Experts of a small language model.
Training: a variant of Muon for the experts, 368M tokens.
Below are experts of layer 5 (counted from 0) of a mixture-of-experts language model. Rows are named router (the router's row for the expert), up (a neuron's input weights, with its number), down (a neuron's output weights, with its number) and show model dimensions 256-319. Each number is 500 + 25 x the weight over its row's rms, rounded and kept within 0 to 999. Numbers have three digits each.
Before each expert's rows: a language model's description of what the expert responds to; "gets" lists some tokens that make up at least twice as much of what it gets as of all text. This comes from a sample of Wikipedia text that the model never trained on. Tokens count by the router's weight.

# expert 54
It responds to: Periods, closing quotes, paragraph breaks and heading ends at the end of clauses, plus connectives such as however, though and which.
gets: ".", ".\n\n", ",", " that", "==", "==="
router:497517531513510519503515553522534535479465456536488507475481490477525532478528520459541475512487494497509520436482535489520436502468524476503487507528500511478484493553484503488509475485502506
up0:513503496501495569454497447486467518507502470505504483499451479517492492487469506514531488534495475500442529497540498520505546511494482513497501502510493514513511491500495460465521485472508529
down0:505534556515477444486494539524497500522500466471500531530511474492511492463492494488502511482447492449467453495493467484498507505462531503543504505504471514483480537517512504486477465547522541
up1:472484505509495502486537527542458506497507512499498553476494462482465492479512503511541489524452494481473453524523540456476471513499487523498479496537473504555462478538503486510478494529478515
down1:480512491518510547517462488484541527502467490499478466501526509493499519513472532495511499545488512478479517523493489493522541483497454489452508490489521499483510489489500503499474472522460506
up2:467524525485481508531511522507501517487505490507512519510470432508499512514512481510519506525533460531512468493493495528473486518507523505498531524477475503477509504510487533505483484515494499
down2:514522515508470504502510472503507450494505488519475553482533515464491471490510530471499497499527511394507518516510485497520490497525498509456518515494568506484517507501501463494541518515519484
up3:507514510557554537494493536543484491517545518526444486509517499486450494493495520511493530493471459514519519455479495485486482521504540485508499527463478508509520541532522465539517470540509485
down3:523534478534452477512507459484519495494492515522510494502514487532523491469470525493483497503511507473398508508460503535492503548499507491485527552519520519482517498517496497439442535525494520
up4:475449524502537507488508489517494510499477537508464480455494542504489509487460488493494522496535525522475487518502487578534498491487450474520508525525538481500505551469516503517513442465516498
down4:494488471505479473489450467464530488484520504504494484483539491500531531440481504490487445484467558550500533505505481472524534532476533474547550479459500524543515523499494502540485504558526521
up5:501462504522494439522504494485483500505479481512526531424552504513458514508532505463511506519472466513482525481509511491493474502495483488510536494522509518520487576500449474514541508505481498
down5:532451510475495530508544465511477497552526495475505498525516508511460477535514450517498514503517526494441524462527521547519489506462500517520487455459538476477484503508499491483486491451443486
up6:510541504499502544510487490510508547480482463484487496546526495504480539488482478464506531479483524519504533473491490512479486507451465488516511494456511525475494500500513538467528474498458516
down6:480470533505530526502481518482493558506493547482539515534496527502547520541491537503473500526470518528487463534510486514501488499536474426478514494528458491539497522551490484471447467523472514
up7:496505479433455525486491557510483496505467478540494519517522512471467480505502526500510508506496529523492498494487453471471487520492485497486478451526519509491459475496508501504477528479504500
down7:501515452490509456499480529499532483504557467568517520497525522491501506496499514537488523500454514501478463520487509521512512526505518484478545507504475555509476485466503449541483539531491463
up8:515488518501493519481529538483505474523516458500517538495485505494506528501490529449489514510523504495490543486488496489510473511461515498502459503519490485494522465494514493523481458505528531
down8:466456436475567471502480483484523529512495511504479453486485496475523462494446508509513512462515492477475479486498489506467503497511534541523526478518519478534528514479503507513486513463452533
up9:488480536560506460507491495484487496495519539508486481469495499532493461459533501515560471460529503514505491513456521539501480484494507527480556479486520530560442552521519480506514477547494508
down9:491496526463461511505508469479546502503528477493524513554526526498500530461494504482471528515497500451522498496542542499543493460475457463483499507525530507473470495472505473523472504538474520
up10:501501495516497481483447528545531515441478482532490533515471493501530537492501485494478473508467474501509481479493519499530477527491490493489532481471547502498502501541548512506451466532471514
down10:511527490490505499536509465465490494467559448492490525454476467475452500529469498483483488512466513438506511525492529497487481474492510462468481497540469464471514532533519510511501516473501460
up11:502494527511489472496507537481499492503476485482492519505530508499503519464525507486524519531458493514521511490426523499493516502482529512515505497502497526474489506527488493535536462494532500
down11:497470537526449506509509550495482501528519486523502443482483506523499556528525464478498537474521494437516495467494525500493496487522498513534508492525510547527489517512502496511504483500523499
up12:483513503516492516504526486499526441490494502507522521508468507532497512513533482516490500493476467516484490505519505496508434523509479481502508510500483507543541502528508570516444525499482507
down12:472521493557494530518486539497506496514483468527528514472504494533473488542489490490520499490494497468494468506533483523496500536479488483501480485486432512502482430511485472460491448502475526
up13:482462503518523477551502501483447544467503481529495465514527472457477545473481490522494484453499515495511463503530479510540467493504503509481442480486532512485519526470459492545476504531515521
down13:491514542492482484472521479468527508543467518510472500493491481527513472473510536487462536510511471498500487488498513477519420474479464493487546484515532507526491487509501508524532496451507567
up14:508406475545476450511544493467512505477454477526494523492488494524490473488460475479506502488472495501529534513483536473470562508480515506509450536453519509515471551491454544548529490521506478
down14:515547472456516526468496499473498510474550474502515512502520522515489497490537509516515497519484498479464494517458440488492511479489493514488536494515504509504500456447530509493503476517513505

# expert 40
It responds to: Periods ending sentences or abbreviations before The or He, plus US state and place names and name endings like Texas, -uela.
gets: ".", ").", "ia", " State", "\".", " ."
router:512493556522507511478530496566540511533441464497518514489528518526484479495483519502510485517485490498556513478499522504517428499489494552506503467540507490459497553528521477482506479531488512
up0:502502533531478476498516498502538451496468496543525500542525505498562464535469497481498473471544503515504536556501527544482469476456518458520499474541516517503516507501505506487507530477535483
down0:503486498524478501511476463485522464461491511471449500497530470543503489481481484492511525542518506450489533536478515476514538473507556483517498474470533515487495523486512444519518477444538488
up1:500518539467480522502470531469495479518521473535515503512513490492513505508474518444505474523506556541548505481514439528501441496516529498511502489488493496495510480518528531450537464545529514
down1:503488508505517530524494478521461531470531500535507509522496514497481483494454509508463511516474505557523500477508504486505499510468537502494462483478492491521453495522491523540496492493479509
up2:505477517503520496502552495511499488524458479516517500502487520474510445543472452511497486452496514521484495520523473500523470517530451475478522517522477455490478516509488507491488459530494498
down2:529496509504484490536519489494502482506499494517456482488489497516499484514526470504533524504511549489537459513474509509534480444503489472489498532481459468568518445492504528500472472534502477
up3:484518495476469512549500476512542472505473497505490509504540493468531492479512553507501498479491527534490510493475519526534494538475481491541518501538508452434518480496507493483483493477510535
down3:517476495489482494485474472485490499492488504468509500502484491502481493514522516536538485509491491539465471471515499524549508522500454501500487518507520501457517560493526524492509500498502482
up4:520512501521512515535493552517552480484481503519492491492480491497498516516495491513509495489518527510499506459529491454538492509503495521453476499509465493521506505464488463491512458442491509
down4:481515517531499459475496492520462524465513478497481479533488544497518484531486530482531468502516510474459530487481524522523523531515486492530470529470512482516538556535494487530482514491505510
up5:498519500514523496542510479479527467535520519540474477487520499517497498499487483482523509503474527559536509435494470511472517466483491556511480489469461524505520530499550515512489529521459528
down5:524503486489502491512481565505556471491498500485543533517539469480503478517490530528487492508486522466514474469529470493487495507463490498457507542488495506490507483490527546473484447474509509
up6:521534517485519459487493524496503510495475534523530524493478459485488498503506518524465518525532506493491508535480591478475492480508482468504531473497497522526474515461468482495516510530510455
down6:484500497518454478485471503493490507460498541508472518533488507549486516486497519538489553518489461517485470484473478452515509489454510454505519549506484487476486500512551529488475507490493527
up7:500504549525517493480534478482458447502498478504524535531510503535499497474467489478500469531475506527475509522493518519462455525508485508495558528536492474484463483470514490515514477535497533
down7:506536525477487456513491511543512471531497511508534486497517514507486497470503545469474478498457470529498497548460456512504503484517507514499488452532523554475507532523525499527488493536541502
up8:476479525500502536488494513498539509463492495482514523501459516489562502500431489445484484505533486502511448488433515479501507497477531550534519526481518522483519519545450516495529496529497498
down8:516468506528536516519478450512543505473483525525501482496491490551555442504493521478519504479498475470517510480503495530521521479537507514525524475522487487478491545484487483524520488480459463
up9:441488502503497498508516493452468517468460506511473513492472508495496488512455508502508498495486460530538518482518502443492506521514533459530474493403526487481506481514484475500523497481483527
down9:476474496513497515526524531470499563494479453467508462522487509481470493509457505529469520501504539414524530498535526481533504485459482517478481484483498509527482528551501531503462462499502478
up10:515494520517494521471471493515490524456524550479479486548497497486529493497484442488495464554529476536529507504483517531452517500503508513508486498521478520556538511474497475516510471538478503
down10:526498518525481499494540469493516508481438473489488480536467470489489485484530542473516513526466493527496499499493478506475527455475507463486475510503470468490485542508509509504517497472496516
up11:523505487547500554511467553504475485529490505526471506518465499476475505512458500528505497500509490546512522505520547510511418520467499526473480459512466513494481557509475475509510507487512529
down11:469546492476517501491423473538512503529483454494475508482538513518493521496507524474469493472485466565517532509482498519483459550504492521505486510514480478476462518472515495491552517475503498
up12:495456509533502502524497528515482532466504495502484517520533506488515491535507471491487486422505500535431493468505525506517508442477478491485537505504538491481480526552528481543496491488523501
down12:501494506498473508523481504520515506511509482512490419460534530513500539481469504519563533511483502449482494495543495491517482494505503531523509518507488532499495501495525553501468482501529518
up13:469481512503462515501525535450480512454471492486507519527486486467437525494457525426516497491496504490519512474489498485503482521533517496480472509511498491490499472508473549471488512521532500
down13:471525475505499539522519510520529532515503470515469517533504521488482481534466533437512495483538480463502508527477456498558504504547526515520498487498553491542509494479495504526469450486458449
up14:473475521516515508510484471482493525507433530508509514494507518505457533519478484471522486495532512505489513498477454485508487508485474496521501507454533482520434542520481482516529483554486485
down14:492470482480524485495481487508516528496565531523527470504522506459553521546479465515487495484521533488546562528502539484466511510469507517535500464483530502526591482527544486488510491479512516

# expert 59
It responds to: The article the and adjectives after the or of, such as same, southern, northern, entire, Roman, Democratic.
gets: " the", " a", " this", " his", " National", " same"
router:498515497509509482533505465473513529506476490527502553448513495517492527500481497487479488498535521503553476470493478492505502486446522545478518502511505533481533527481510478469522471429513517
up0:489512467537506483514496545498536555482494504474500482491498547488479526465480491486488491482485525519478477502515499526509510480520468522537500502496530456497486469481515533526490516513518485
down0:495456470467489512511481487491557520499530531475526507528486488526493503525555503523525472536541544496482479521496489518484509534509524483520483521505503482504511503486514532454526515479467522
up1:491468483491488465480481519556477510491526516496490522484500509452488520451470548475474468524464529511494512504480484434459474557467548490464560535509521504477491532511525500514490490505510478
down1:437487516541503514510480517463483532473468475514513488517461534503489546490506532490532519505494568498531507441498488507513472490514471512533523505540450511519472505493472501498463485496515457
up2:512533531509503501552483517531504522518481496517486498518500512498541498489460513485542528487473467479498492480455441480562473453493508541515507543501484525483539478440520468518509483497526531
down2:539457509504503515503486487460491518491522477503481476497494519483500493484475484462519475467511517508519483444533491505501549490454516488509491499479567479505477476466556510494511532516492534
up3:506573505482521470502497496547455478508512461475481487487465500498529494525437487461535502459507505509549515483449512467513531497472478512487511500555497491507487504524496488497524537478476517
down3:519502470525486517479479501443443529546543495478494492505477501489546517508588490456524490511491484510516466511502513472488488485525462513486510459508533483510511492508520482500481515550501500
up4:520457506526494518516490491553482507499501517522504494525540483493520509486495513479487487471477517542487494519510502519516501528549484492524482516493478517478496525529509453496509509475507467
down4:458505546524481473441519488471532490502486460474501479491495544464530504499543516538477520483485495432472510498513516496536485522450471498489470484523499506531499491497499515510525488463543502
up5:495490491481484512504459547513501475508496531513481524471544484466515494490469444462490480503471500493473443474491525493464460526531495513510526538525513510504468470506470549510493515545495465
down5:519494514465506511496516540507460526463522543512493475499464528525557521483508503510542529518469488483454521535462499436460473497477489495475477503510520513507459538502471490505514530490513498
up6:448526515545514517456485501537500478494475514503503503534461520517490511486455482555510496476553505506502476511532531532512531517456536556472484473540488519535498502511542542505499501472514530
down6:524496502511498543486526474495516453493527504491507457464499479510481475469460522459511523538490488497492491525477484451457441484547481419516500505497514507471493488514525463496462518510511497
up7:501519512480471511509489505473517523489494480516507500453465530467509499479500479547489511499467464526499496509526521477498485434499509501533477479491485479492476472458538542447468511489474498
down7:507503488497480493510474453513475512507495511512513498506484481522510502510510479547499471490470491465511516496497505528474532471491545513507486509469519464524514480477500574497492533471476506
up8:481516518531514496448496512508487516469492492522500493464462491510539484540491501483451474483523524507543503543536488490517481463538470531505502517508508522499484510491484496491516538521470517
down8:491462523481479514500505478499506494447525523533476471496500490525560487488527515525515486499516483498469497497526504497520486488518518499522509464473487470532499523525532491505478499521463532
up9:500497505510492489527517533460500537518510492521522522564499499496482508486485493521455510493482487518502522501541462447492481479504496487456505555510434541445488502495512521486513483526486536
down9:504478498472475447487491534498518497467521521500517540496488501481542479460509451532501487518503504505462512531497540519492465525511528483499489505489452494528512505474506527505486500471495469
up10:489469464480462449515509485541485537486460485486428503510507508451506531499498494511483487480502531501508479504489489508481441498452518503506519503521503508531504533480492475516506539504533492
down10:541503486504482463484482499470481529516514512473485516485462465540522494502523483527531515494499517483506448516489525519515509549468544533472473505529513526489486530532496513498475505514486535
up11:504544492561511510496534495492525476486502522501537512520511514512497506497539534523477490442508497574498487500521518483491485497480528544512492501474496455473507500484513495468497480459475516
down11:493525495441510504518529528479508517469542518481503487474478527509476532526477535534473485524519492536505511506476481508485479511494483469535494521469451482466463475516522549496482502498510519
up12:525515493515484519538452494555486479476486537490463500470491538515506540478499516507504518500460511508496523510500532498484489485511500540499528466509515542545493509468534506477463501487484499
down12:452511516501515517462490545498450521490534515511535490514521491488479496493466473517523520491524469434506506480569508531511485484486526476459497447526499502533497507493538472491517459495508483
up13:509491489520538464544527483492480516541507497521472550522546525531489498527499535497453474475485501513504532499485500489521480491506465530485475462524515483485520564485515482544456484489525503
down13:520500509466491481531484513468513499503474530495514498479510504471510513497499474505518532498516434529482527480436496525462514474477502490543526522515485465505451512488461454482470524482518482
up14:444500495477509494515504523520481493472487507499473544544478535481498478475476492483557510494510540514510506515537519505503465514490475523479480447523517446464505480526519485477503530479500473
down14:452561485511522521536486519509513446488497499521509530537485485473505518466536482515499497540471509531480523522507524537493476495494517477507496508524455510463555497518524474534522492504500508